python train.py --d_model=192 --n_experts=64 --experts_per_token=2 --activation="squared_relu" --router_score="sigmoid" --lr_router=0.00262 --norm="layernorm" --norm_eps=1e-07 --tie_embeddings="early" --lr=0.00869 --batch_tokens=131072 --train_tokens=730600000 --steps=5575 --dataset="wikipedia_en"
Below are experts of layer 3 (counted from 0) of a mixture-of-experts language model. Rows are named router (the router's row for the expert), up (a neuron's input weights, with its number), down (a neuron's output weights, with its number) and show model dimensions 64-127. Each number is 50 + 10 x the weight over its row's rms, rounded and kept within 0 to 99.
After each expert's rows: "comes after" lists some tokens at least twice as common just before its tokens as in all text. This comes from a sample of Wikipedia text that the model never trained on. Tokens count by the router's weight.

# expert 14
router:49 61 54 60 45 53 46 41 64 65 48 62 41 49 51 24 34 57 56 43 35 39 70 50 37 43 51 67 43 52 69 69 33 42 64 68 56 40 42 74 43 59 37 56 46 43 55 45 49 30 55 61 40 30 55 63 51 48 47 46 46 42 49 68
up0:64 61 49 56 54 47 46 52 37 53 52 55 43 47 66 62 69 54 60 52 48 50 34 72 42 65 49 56 32 45 49 43 46 44 49 60 41 64 43 43 45 51 44 66 43 23 56 48 53 48 42 47 39 57 51 55 42 48 46 66 52 57 51 38
down0:47 49 33 55 59 39 52 46 72 64 56 40 58 58 45 53 40 48 42 48 62 46 72 50 57 49 47 40 42 65 54 53 57 62 52 55 42 48 46 42 50 48 61 51 58 76 61 50 38 40 40 57 46 47 59 45 52 39 37 43 53 34 61 42
up1:55 65 48 43 54 75 54 41 52 66 58 58 44 37 71 55 41 48 39 55 57 48 44 75 49 48 52 50 44 43 64 61 62 39 76 34 46 55 37 46 40 49 49 44 67 54 47 49 40 39 32 48 58 38 41 37 58 55 42 46 54 52 44 60
down1:51 37 65 43 72 41 51 58 56 52 55 33 57 43 49 45 53 53 68 54 23 68 41 39 57 51 43 49 38 41 61 46 41 59 51 53 41 44 53 51 52 36 39 68 47 62 60 42 51 45 47 46 31 56 35 45 60 56 54 54 37 52 63 43
comes after: " ", ".", " (", " $", " +", " −"

# expert 37
router:50 59 63 52 55 61 46 59 39 42 41 64 46 63 48 33 43 69 54 60 45 61 59 31 59 39 59 70 42 47 62 60 35 50 48 61 51 39 29 46 51 66 40 61 50 38 40 47 47 45 61 46 39 56 32 69 47 38 73 46 47 36 50 44
up7:43 63 49 72 40 56 63 42 35 26 60 60 54 59 69 36 31 51 59 70 61 44 68 48 50 62 48 65 62 58 38 66 56 59 45 41 49 39 44 51 77 36 46 53 57 48 69 39 45 34 35 49 41 38 42 55 49 50 35 39 48 58 65 49
down7:52 57 52 69 67 54 61 56 53 56 47 48 56 54 54 63 29 68 55 18 37 58 50 46 44 43 49 44 55 34 45 54 46 40 52 44 41 48 54 48 51 56 52 44 48 50 48 39 58 74 57 54 60 64 51 60 49 42 32 57 57 53 58 36
up8:30 44 71 52 55 40 57 58 35 47 44 51 57 46 53 31 58 60 64 46 56 48 58 42 48 71 54 46 48 52 44 55 39 52 39 62 49 45 50 31 52 51 46 58 48 40 39 40 44 73 53 54 51 32 44 63 52 54 69 64 50 51 35 50
down8:47 53 34 35 42 56 48 46 42 28 52 40 48 56 52 37 54 59 53 53 29 29 59 64 47 55 71 62 69 46 42 46 57 60 38 78 47 55 29 55 49 40 30 47 54 43 55 63 42 57 39 29 61 57 37 44 54 50 49 43 36 51 56 53
comes after: ",", "s", "ing", "\"", "),", "er"

# expert 63
router:45 53 68 53 38 52 42 40 53 48 58 61 30 53 60 39 33 45 54 45 43 64 61 44 49 34 48 61 52 47 67 67 34 35 61 61 41 33 46 63 34 63 52 63 39 39 47 34 54 49 59 49 39 40 41 56 58 55 58 39 67 41 56 61
up0:43 37 43 62 46 50 35 37 43 56 45 46 74 64 55 75 59 63 54 64 68 67 50 54 53 31 47 38 60 41 56 70 49 58 51 25 55 48 51 61 45 59 62 54 42 60 46 40 49 56 56 46 51 37 44 50 49 44 49 36 61 57 54 32
down0:59 54 53 58 32 65 37 66 46 60 46 43 54 40 83 45 43 37 55 53 61 58 52 49 50 66 61 54 54 44 59 46 58 44 34 56 64 39 52 62 60 59 43 45 27 59 54 57 40 48 36 60 45 42 48 42 32 63 57 37 43 52 46 58
up1:49 51 63 51 40 63 50 31 67 52 47 39 33 46 50 61 55 43 63 58 66 44 43 41 44 51 52 45 51 41 52 73 53 43 46 38 35 43 63 55 34 52 66 42 45 42 45 65 48 59 56 55 50 50 46 43 40 66 54 65 46 51 54 46
down1:53 62 44 40 50 39 60 42 45 50 50 51 65 61 47 46 62 36 49 48 40 50 68 61 50 41 43 39 65 66 72 63 50 54 61 58 63 46 47 44 41 38 54 65 35 39 51 38 44 70 66 62 49 75 43 42 43 42 38 40 52 40 35 47
comes after: " the", " a", " was", " is", " The", " became"

# expert 61
router:43 59 67 58 43 56 44 42 57 49 56 61 36 55 56 41 32 46 61 48 44 60 62 37 48 36 45 67 48 44 69 70 37 39 60 65 44 34 44 63 39 56 56 66 39 34 45 34 55 46 65 48 38 38 43 58 51 55 52 43 63 39 59 59
up16:38 48 56 60 54 46 47 84 40 42 46 60 52 48 56 34 65 56 51 47 52 42 56 47 55 55 50 43 33 58 32 51 31 60 47 74 52 39 52 55 56 55 47 53 50 49 40 51 61 40 60 39 62 48 43 56 33 52 67 65 48 44 56 60
down16:55 53 43 51 50 36 46 46 53 63 62 54 48 43 37 55 54 53 63 48 52 37 42 43 61 35 45 61 47 61 50 64 41 41 44 49 54 37 39 48 71 46 54 27 61 38 43 51 55 45 58 46 53 47 36 55 35 60 45 61 44 62 45 52
up17:45 37 49 44 49 43 73 26 42 57 49 25 45 54 50 59 53 56 54 50 55 46 41 53 36 44 68 55 49 45 55 47 48 52 36 55 47 62 41 62 37 62 42 42 54 40 49 52 41 40 49 43 41 60 50 40 39 58 62 64 54 39 68 50
down17:50 41 41 61 61 61 57 47 40 70 32 66 55 50 48 46 49 62 62 47 40 54 52 51 45 41 31 61 43 66 44 52 52 58 39 47 56 53 56 59 53 51 45 75 53 44 44 42 57 47 53 60 68 55 58 43 49 55 30 76 59 47 38 41
comes after: " |", ":", " is", "-", ";", " a"

# expert 6
router:40 53 67 62 37 51 42 40 55 54 53 61 33 57 50 45 30 40 58 48 41 62 59 37 47 34 46 66 53 48 69 65 38 38 64 63 34 39 48 62 38 61 48 65 37 36 45 36 55 47 64 53 39 38 42 53 56 53 54 44 63 41 62 69
up0:48 51 58 63 40 44 47 29 38 52 50 42 63 38 59 38 63 39 40 54 52 66 55 51 37 49 40 60 70 42 34 50 55 55 59 42 29 64 54 47 55 55 40 47 45 66 49 64 57 55 55 52 53 42 56 15 59 46 55 62 56 61 48 68
down0:47 60 41 51 55 57 50 60 28 56 40 32 34 52 59 45 60 56 24 48 50 66 70 44 44 54 71 43 63 51 36 55 44 53 49 56 46 55 54 44 38 42 47 47 48 61 43 34 53 51 53 52 46 34 57 61 40 43 39 44 57 42 44 58
up1:53 69 71 61 55 59 46 62 55 49 48 48 54 58 42 69 60 64 47 60 56 30 38 38 63 49 38 63 43 58 65 49 59 50 55 65 44 58 51 56 63 49 76 62 52 65 57 50 63 48 45 41 46 54 72 60 55 56 35 61 35 47 41 37
down1:55 36 59 50 55 56 34 53 34 35 46 42 42 59 51 50 64 45 42 49 48 58 65 56 46 49 52 58 60 46 39 44 41 50 42 49 48 75 68 60 56 39 69 51 54 37 51 48 52 62 31 56 52 52 33 46 39 47 69 60 29 45 26 45
comes after: " ", " (", ":", " \"", ";", " /"

# expert 21
router:43 47 66 54 62 61 44 53 52 36 56 48 37 45 35 22 54 43 59 49 41 73 70 25 60 41 38 64 54 51 62 52 22 32 67 62 35 35 54 54 25 67 52 59 41 45 52 44 53 47 63 54 47 51 55 52 40 50 57 41 49 48 57 57
up33:48 51 60 52 43 38 54 33 68 53 43 62 48 50 45 49 49 45 55 48 36 59 45 57 57 52 64 52 74 59 64 38 38 46 47 50 56 52 30 58 62 49 66 52 43 57 35 66 46 58 56 59 57 49 45 62 51 52 58 51 64 50 48 66
down33:49 49 37 51 60 63 40 52 57 36 57 64 46 30 61 61 52 49 50 65 45 42 44 60 36 34 53 53 52 38 63 62 58 49 56 67 42 46 48 41 42 49 47 50 52 36 65 45 43 42 66 40 38 57 55 49 52 39 49 51 45 46 39 43
up34:42 68 30 51 58 50 56 39 36 52 51 79 49 46 53 60 38 45 44 40 48 68 30 53 46 59 47 62 55 51 25 38 41 65 44 57 61 39 53 34 40 45 59 51 44 57 40 57 62 75 54 59 60 62 41 58 46 52 52 44 34 57 43 45
down34:49 51 58 51 40 40 34 63 44 53 40 31 38 51 59 64 64 56 68 56 47 39 55 42 43 64 67 65 39 59 43 41 42 71 41 41 61 52 45 61 60 40 50 58 46 62 56 52 54 64 61 62 53 51 55 57 66 58 38 46 54 29 64 28
comes after: " the", " of", " in", " a", " San", " C"

# expert 28
router:43 59 51 59 46 52 37 56 47 40 50 53 48 48 60 47 38 52 59 38 47 54 63 53 50 39 33 64 48 37 50 67 45 33 53 54 52 42 45 52 55 60 49 67 25 43 45 54 59 51 69 48 42 37 48 46 54 63 57 26 48 56 67 59
up0:57 64 54 53 49 52 37 62 31 54 54 41 55 71 54 56 56 50 49 51 50 37 54 48 42 43 51 39 41 47 62 61 47 42 63 44 66 40 43 54 49 44 54 34 45 33 37 37 58 63 53 51 53 34 51 57 51 49 45 60 50 39 69 41
down0:34 48 50 56 28 55 58 62 58 71 57 51 37 50 52 40 46 58 44 39 58 46 57 35 23 44 49 36 53 62 56 39 49 57 55 33 56 42 57 57 53 44 62 46 52 67 42 54 35 43 64 66 54 57 63 38 37 54 65 46 66 48 62 64
up1:41 44 45 46 55 53 25 42 55 59 53 67 58 56 37 61 46 45 50 37 42 44 67 55 46 36 56 40 55 46 46 47 46 56 70 56 47 63 39 42 60 63 51 27 57 52 70 66 57 38 45 48 47 56 58 54 41 47 66 52 59 42 35 50
down1:45 56 36 60 54 38 57 62 38 53 56 40 53 46 77 66 54 60 39 51 41 49 41 35 37 56 44 57 43 47 35 59 62 48 51 44 53 50 41 45 64 44 46 65 61 59 52 53 47 63 68 57 66 55 51 57 26 70 38 67 49 46 47 56
comes after: "-", " |", ",", " by", ":", " and"

# expert 57
router:42 55 67 50 37 50 43 39 53 44 63 61 34 61 54 44 33 41 59 47 43 63 59 39 50 34 46 61 47 47 64 65 37 39 64 65 46 33 48 64 38 66 50 60 39 48 48 35 57 47 66 48 38 40 41 56 55 49 59 39 62 45 59 66
up7:60 47 55 41 41 50 53 62 47 45 51 50 61 47 44 48 54 36 52 52 48 49 50 54 50 64 48 36 44 34 54 42 63 58 44 56 46 36 43 76 47 33 43 69 49 56 61 56 60 29 44 48 32 56 60 54 37 56 39 49 44 55 58 49
down7:60 36 72 48 47 53 57 47 58 53 51 54 40 49 41 60 64 44 36 52 50 46 33 70 46 44 53 34 58 49 34 52 62 51 46 37 54 49 55 80 53 26 48 42 49 57 25 64 46 41 45 35 28 68 56 46 39 63 75 48 47 43 43 51
up8:60 50 53 59 53 47 54 50 53 54 50 54 56 54 26 49 42 38 45 48 58 54 41 42 47 68 55 55 66 40 41 43 63 56 35 62 76 40 49 63 33 47 50 44 44 37 69 44 47 65 39 44 38 53 56 39 53 42 48 36 48 46 42 37
down8:38 53 58 49 56 59 54 59 46 58 26 66 36 60 41 60 48 46 44 64 35 54 55 45 38 48 51 45 25 47 44 38 46 34 47 50 54 54 54 51 55 38 53 50 51 44 56 35 68 35 59 73 45 42 82 46 37 37 42 36 52 60 48 32
comes after: " ", " (", ":", " #", " /", " National"

# expert 53
router:59 50 60 55 52 43 47 50 46 60 61 48 46 60 52 52 49 46 44 65 60 53 57 34 40 49 42 61 51 39 62 69 47 51 47 51 42 46 46 51 48 62 40 78 41 55 39 50 50 55 48 55 51 27 49 46 43 55 44 29 54 31 51 52
up33:46 56 52 41 54 60 51 59 47 37 61 34 47 54 53 55 71 40 29 41 34 49 59 38 63 67 53 47 63 45 44 45 44 49 38 48 51 67 46 46 42 51 53 63 36 53 48 65 56 22 26 37 45 45 46 62 51 60 38 62 52 40 54 56
down33:54 73 36 40 71 58 46 52 48 40 49 63 48 68 61 31 53 59 56 61 62 65 68 43 53 48 45 32 40 37 50 59 48 39 59 58 45 51 57 46 52 24 55 58 56 63 41 61 48 46 47 46 50 58 48 53 46 42 67 44 48 46 57 46
up34:41 32 46 41 56 51 62 56 51 44 35 86 49 47 48 61 53 54 38 59 40 43 52 66 48 35 61 43 52 54 54 42 58 57 58 39 50 58 65 41 20 64 42 35 54 44 45 56 54 54 39 64 34 57 48 61 69 53 51 44 41 55 51 51
down34:52 43 39 59 64 58 38 39 55 51 41 46 49 56 47 49 53 53 40 55 45 50 55 45 60 54 43 51 73 47 35 51 58 58 42 74 48 51 62 41 53 48 43 32 53 44 40 49 41 56 42 36 55 46 55 59 60 64 37 45 52 57 51 63
comes after: "\n", "|", "3", "4", "6", "7"